Below are experts of layer 4 (counted from 0) of a mixture-of-experts language model. Rows are named router (the router's row for the expert), gate (a neuron's input weights, with its number), up (a neuron's input weights, with its number), down (a neuron's output weights, with its number) and show model dimensions 240-319. Each number is 500 + 25 x the weight over its row's rms, rounded and kept within 0 to 999. Numbers have three digits each.
Before each expert's rows: "comes after" lists some tokens at least twice as common just before its tokens as in all text; "raises" lists some tokens whose logits its average output raises strongly, later layers aside. This comes from a sample of Wikipedia text that the model never trained on. Tokens count by the router's weight.

# expert 33
comes after: "(", ".", "born ", "–", "[", "age "
raises: "), ", ") ", "): ", "). ", ")", ")."
router:504479512503500479508513535517507492536499507539482524496510497483515510480473467475496519573542514506510489540485489523533519536503524500503525545518520488492481462439501474541455489502510480486511491518486488451485505503483482527513503524
gate0:510492573499541493525512487488495501467491511535495501489531546508521498473499494524524482509518502522508526512458506515464481473514504481515494489525509513489499493520561504470505477530472415493490487498510458460522474497464530525467521509
up0:523518534491479537506482479491475496510499486495495490496486510450560502498473476518479482497485480505516478497532524471469459510498510496550481491492496526474473527489513508451510496490556539523487564502532531503550510504527506497457484502
down0:511493500465516499490483517520495504511535500482478533504512513475489497472475506503496476511525511492502507499511480496480508522517419486536543485481512517500502471514472462510503487455495527459502428496465480446468516512494511521460507504
gate1:502484513491503507504468469551493501513492467469487518477498477487515493516502530473509567516493513499546493496484502512478482522471493506463549526471451444521485487509513500488490474479562495515468514462487500506513501498527465518538514513
up1:504490527477551487492477480529512521497518465455478512521488516509520527474491544515502544527505504499539488459508481509456489518466491528447497538497461478511441523511539529505479523517532495474477525478489488519511505496506503469541504553
down1:528497500513534493543496532512473506488514470476542496510506500497482550536489492468492528468512528499541498475489491502514485491513535497482540508526556496523493437492502547537455528534491454473522480555509486472522540475502445502518490481
gate2:494501515521506516472500496545455486535495540503518455474506465501528467506468526493486555526515505526499551511488474474517498518541489511496494541542533488493501514508555470513521478506552520513481480525537505484510493491495481448555505487
up2:488509496515505525463478518517474508492547557458491469495494498502519480530496482475485469575503501485501490505510473462534519523529478516473463547505521465522459553507494501543500473493518510452475480511517499537500492471488462456496505488
down2:443491487517525520517506474515484473498497513502508486525505467492530483503514488517507494488527508450501566482494538575523518509530516552506520528509482515461445507474497508529478477497495491484480494480468514479527487463518501531509477486
gate3:500505520542475452499532504505461471500561489489502501523477515495515495490515506484518498540531544490518484472514514514502482455476466487492502476530511532460479551456524506444466490503522470478486520493508475474524505496537497483488477513
up3:502508472515499493485548489517396489485481497463519486526495504465522518580471555498465554527481533502511504519469469463514505523527515501491486525503496497476497481525485512470525491498485512521464520533563491525490462525484517535475499503
down3:494527505510498466513473504503507488502475479491534521558509502495452493514484481498567525508485464462484509508482463530542534513507536457534511538536470498499547471461496530493517498489463487553488537483469491520509520488549536475458472480
gate4:504502463489467503512517541500497453507466505480507495459494428522505483489507486500496459512500561486466463450535505491512516495484511547512486477478503525484469514468542481485443474507505498546521504488550523508511506495520428476477480537
up4:493534541495495503514445469500519490499508494526489509490470526501471503500486489487483531489533458495486521498483496497470495505501467485525515459513525454518530496549473513537502509510548481473471531486489472524504472533523535501535523465
down4:490478475528483448452478491486527504501522557513533498536486507529519468461503487550555541528455489499424499502488501489497496484511457482491510487509477525499493510486525515519510518469492491491516485498495477524475433503498527485512558518
gate5:495490528482516545493489477494504506506495526549485479508518466447533527506485499506485481500515513514490543537500486502451500500551554516484503489507511524468534443430513497489500476515504485451528519530559445507492471509457528530483483467
up5:507504492486509470472482476475520466436518498479529504497477464469486502540541499538503451495515520521453515510527527490487460428514506479523505466503469519506551472509529532520513553533504470495540518509524473555469518487455508470510509469
down5:531492491499488422542496487482489512440454479479513480474503516495514518486507478494526484530503494489474508553477522511548533532497546520525522495495499479495498507450481486515451532493482511513488520464483526428504513491446482508505534512
gate6:481519515518555483472470536506457487455480475495490513448520496509481481474494504481475509516510507496547504535474486517500522467501497494443521503488479475479510501480504491522500520507499469503458517496463497451500500490466504515498437463
up6:494512495479461524479507452528515535544498522515479525508521519515475493525496455529512524537502469487445492478506457473521463508500492496554485509465537562497507485509480491519522506492515524477558497518485494519500492524504471505475538524
down6:492503458478537541495512517500522512482494509479487536504515542495501482502493488523518518502518510521522513505499443514553482535444463508519542507546487547520496475522481453544497487489476477455525483511461504460497517494496465522487513514
gate7:500467531521538540454516501524498468516521492541522482490487500509490488493525518494467479532513531476475436483560492570539496495502479499499509456516554466522516506517503500493481504503483493470509513546526505494474506497503501510505499504
up7:486475524511547500458535475528508458515522508503483544513483481506532466464504495497464485524494518472487480495516501555487486505490457504496517479548531504511497485508508548465430492515519494510509539533494510476493482507525484497464505471
down7:505483519498501529547482478520558506540532531466571491479502484470463461447501456477486486508484514489494517459501515503535513483487502479491479487486475437487533520538486502489488478566448510488497482496487498481527513493495501530514552457

# expert 31
comes after: "the ", ", ", "and ", "a ", "(", ": "
raises: "-", "f", "m", "p", "j"
router:524548489521497507538484535527527482528490521543501475472489514474514552477486514537493473509544509509536453494533468447486487482505524522509538486518489512514506498488541506561458502481525477522511517540453468475467470494486502520521471469
gate0:480514488500463480507493488526483534482512582476447479497478495507505509512476536495486475513501499511464460493515477474493513502510465514484507497506462510494516525486479544543445514492526485492506531514512482563503459494523514509534485508
up0:504505490526488479528460514476559508485499495526505509477533469518493495502536545535465507476488509526539450487494480520443523503534480502458501504505485465475512506485492493544490537513551477526514527507513533512527497491478514491534507494
down0:512509500510470506495497489457523490495472518572467512496471554504480486498467524531490501458532485535533490478514500518436534493527488483531505490514509503563503493495482496515438488489513499460498533530482555440502540511509501488477477479
gate1:502515533485483534524479489506464468475504492502519490480484469513477510534479499535520518549529480502481477482506518468521490465482472532442555527521551502481483564448549484493492478464518518502524517496492481523540506509563480499469486499
up1:543499518497472529482478475502518467456469518518480472523509480528495462463487486513518532552493470499516518534478491470463472533510507494513492495468450559503502493483497472530568450509459511494558448493512467545508474480549529475512471481
down1:541532556517472495482539502488544492517520500474532519516474493474538495515521496490491487491492540464468465490492532505460518508514502474530459509507453518488515521476521525497499491527496532502478510526559502460496470449490470516507481481
gate2:480500454518489431445515480470493510526444550536515475491486507468529510532530530471474494496513520511566482485501520475504513540508466513525480466509496504506517489520511500470510483504497504519475518512531542480534493478434504510514453456
up2:494489527441573471534477503503490499461500443472490516491527521512447483510471418529557520503493487474476476512483494581498525479500546485471564520510522514520521490506517507511531524476502510502493482503518467494498535500515466498488539515
down2:509473525486549502562486544505501484466555472481496507495527496505477527486473471468510502503484450512467459513519471507471445509490522478501469525508503480498548489523470518502502471513515441514502519524481495556509488531520459536531567522
gate3:505499501498473515531486550471496523486560529562475501505501526518523532495500530486539507504504513480532507478493479557519487460476513537516503450495507440481509516499503504487511457553533453481523449478476528502524557534466507517464516516
up3:518464485492506501547473566461538462540550502484475536505480500459488513486486503507476485510522453507500495497494528535523467537478517483532526487527539471470525458489535510523510487496473478514494481469510538478498488492473487515505509515
down3:523492507506476534526514422503522498520494495493480507466497485455521522485513474532509482510503536502470486490461461492460524479524479515487467504536515452478506509559510520503510497497458451499477532485515530491525537523497506504460500514
gate4:524499497519524527555457530504481474485494538539485541472508497484545504488482507478511481509472479495513535474518505500499545491500519517543496495536500463480525473487548457499500517512477504504510465524543537513508536521501459533488489547
up4:481489494483532500491504507507520529515527468473508485500523489503490445489545478513517511535513475454438491513493497503507468480501493485464501505493523553524528543492486515539549518479561530487505529508487498453485484432484512501532471472
down4:468514516509503506450503506494500535514521474488482468508474505520483478501497556528496513474491502514554489479507530533569485531505470538487535500461491496513475496468477491528463504491505535530475538462491523508532522466470496513491499506
gate5:482523496471513436481524515478468481459530521507519516523511524501547477496499501521558523520509521482508434524474493502522462509497531498534532538491488497506508522504503508489512485508568493515531508493530434559525485504460481421476481517
up5:501486549515487464479501534478442512490535479463452483496489489485517532494473509511453492441458515547508523531495499498480493475508483527472523485506509485503515481506514469514494513472475461507492519499504531449537483506556549548477529502
down5:526451454529513465505498471534504486513520500463491485482518461501480502487536478448527488457485472504505499449505460498491514482473494478449491511469522517489442486460485495530501519483494491498494490528461514499505489478509500487507536529
gate6:482497501511504512529523468474474469526488499500475484510517504490506473486519478470521507516490486473512511478508495489516509549485478503555543515493510505507489496517492522570447504511528524484477522554502487540460481514498500499497469519
up6:503477468516532477530459487492505488502492509475460498516478531444453551506484507526503503533514480436500509524536510523473528538476521460501476501461493454500550488528487516526515515493517495499525490499535497497439471496524484518482479486
down6:445546528491519490474524467509484521462489511515520506520526532461457542513503482510501501499519475459533477505501537531497500514488516474535513506487496521521533504531472555494506486512522470524528487523468515511496506511503489505479468482
gate7:499500539483513501515530547507472511522487519502446516498445524476514477506504503544473530536508453512558463511482500497467510493542502507523485501534503542535497470494523508515485464517504522483505484495504471491469506485473515517486479467
up7:485497516492522491481498471538492516490509496462512539527510499517483489509489498512489511485528521533469482535499460521476524493507500526489521540553491483491491500538479519469498495523527499570482529525502520506505484500511510500499506537
down7:478499512511535471516496515499477505494498537497471554498537503533485519580469456524484534508516469559508481541512470487506492526492457535507508522487490493512517486467489525491481485524498511490481498509496504468508457486530492479484504458

# expert 34
comes after: "the ", "|", "a ", "and ", "of ", "=="
raises: "ally ", "ties ", "ed ", "ing ", "ated "
router:496515496523464506496503543521541504482491496520496487504497472499480502491490533525474454528538518536530472505519443504496483512506552506515498547506468510470500497511486470507438491527512506493499508547516482489467458532502509509478461485
gate0:505490483521468526506497503503498490474534492511464483508459490498480485515499499523494430521526442497528498510538511498492510514499493476512472523517526488459492513497487500476446504503461476469430522521519487485540463510476485524497503503
up0:490505521496486475493489500485521436458499470493517503515500463513526534518469494507519468488496473520458490509483509498486518475452509537494484474531476487457492486522520536524510498488471501535473479506503502537488506541479488504491496489
down0:533505541492458503469507485432488467456497505503477528462493474515547494532497521479483473520497506539504523513483493509494499499472512537546492464477506520436483511482532555517475508524510545506502492477515505495516533538496470528475493489
gate1:488518515512518543492509499465449517502524456521485496500519477515459550490499554512496448485489482511540479536553470519525484494530555509484485531527533501507491506516479505489505493500480497454492510493571460480509481519439495508465525495
up1:456508518468523497535486498522537503537536453530476539494439534530488502484507514508456508459483462463530520489479465446483508506491456488496501490513519516493485489475477513520517498482485533485467521524516494514468509477541514512531474460
down1:493483525516506517494514516496541458459526476504520563505505485536500455475483475564519515498467498490504506489463511518522477490511513549521515494515483540475491522525482499501487517545512492509537486513516451535512509490513563515516503485
gate2:529509533461477539493463581534493507484544528513488492509529466494530528468519506526492523503514501517513472518523501525492542463505508517474485478478489509556556508499519489481498482514533501483478477467555503526480507493489459414458516528
up2:530521500456501470509528486494462486504475503475541526478509487505506494566501485508509505489443477517443542490504499439477498534477509466548491516480496460487498534496500512502488525518531523496514543485460525457496516495521509555510483495
down2:483519476520544509512475549527473545527519479487515480514496478489489496487543520487518513504476492468483487491522506502569519539504545464477514530509499522479470506497486487507530534453511465509496560555488467469531473495463508528487466490
gate3:476518438546499521477459493508460522488514502477492515518521513533457518464522527467524513523503514473498476507519483494547474485488498493479529523521468505482504500518503539497480528467489477491558511525495525479545451471518489467483514525
up3:516477512473538505453527476458506509552459527506521524482484531502522508489496484520547532505497563518495447513505497473506504505471527501498491464495517559443517499525490502494462498452560471527481506518458489518513482514514504479480521526
down3:524517564495512483490477523497526529477525449505524512517487485508452484456526518518498504493541477506515546473500505493473470508480507528517530537528513507494495482503465462477514466483537548468469516491540503528500480523498542480480504495
gate4:496516500525498494516513498519534514522513509471453500498487492530519461495501505529509425526524482517468526495508521506451517541474498477500445527535526524459537482486501504487497470506519496471461509489549462512521522525540480506542478523
up4:487504460496465540446524518474526486488527488481510508523542477503529485555524484483470497515488462523509474515482517535482487494466493467479486471491520488472472542530530500506534459511482515529511501504542497474492511519504459445479520537
down4:497499527484490539508483507511476499481472500511500493509532514513468526513496493541473469505505507530479513514500489483488502487498468531498525467479482466520501479522491509500540492479510493508544489522499490343528511480494532474529540492
gate5:502545532458495542498483497497518546508562487544482499471498481498476486498530508487502493508513445521516488478530472530514485528533490515533515537533525529530461510495505531517510512539513467468487471504541499508573456486493500521491502497
up5:494481548473537530534466460466502512478445470498498461494518499471517497477519491514515491584492436540511473476496501511525484498527514487549524515490530534461465519488438497511466528518492488506520493549524464527503507518508502431520479484
down5:487521520514467574514438450500523512487528466513505501502472535472496493476510487495522512494500507500520471520516512531515522501500548526506477533490477529503471505501500511510528510531501531515488445454497477446526446490460513505444481477
gate6:480514555487501546491502469515496503525485481465514497490516480479509458504506521435501465456543501520502536498497481511517478521515474506480510534496485493536487528538489526521438495504520469486519516550467482490475507503533514464509565509
up6:506518475518480478491474515487439544490452536538479504558473492458525469477457473515485526503478479517481484534490500473463530493491487518519463468434522460500506498514500504495562499496496513538498514499516482516502496490499492518484473498
down6:503514438509509455538486522488512519493488517484526492482490479530489531473473518520486507535486483515492512497479537515510525483479513530418532490464508492474477546502483417498513488461467525509486571494504545486530453492488479479454490507
gate7:490484517519508529544484485506517488488467484505540473496505550532499461466506493538468497499479476537527507504510492515491503544520483543537484525437496486487494489529523509517504497492498529468527489504490503477485497532479533485526496500
up7:542500457522476483487446521544526507542557506501515493499527546499471512466495511483525499490486529511534461505472520532468566487525515501496492524463488527528501502525479502486482518512502521497504475506533484477449499521465475468481530506
down7:537515476503464478515516444514498518512505493487491538499517549490489482492486447518502491524514506490541462508519513509470520517522485511510485510545495522488499511530461515459519507549505516505510498434513498501456546522479521450528505455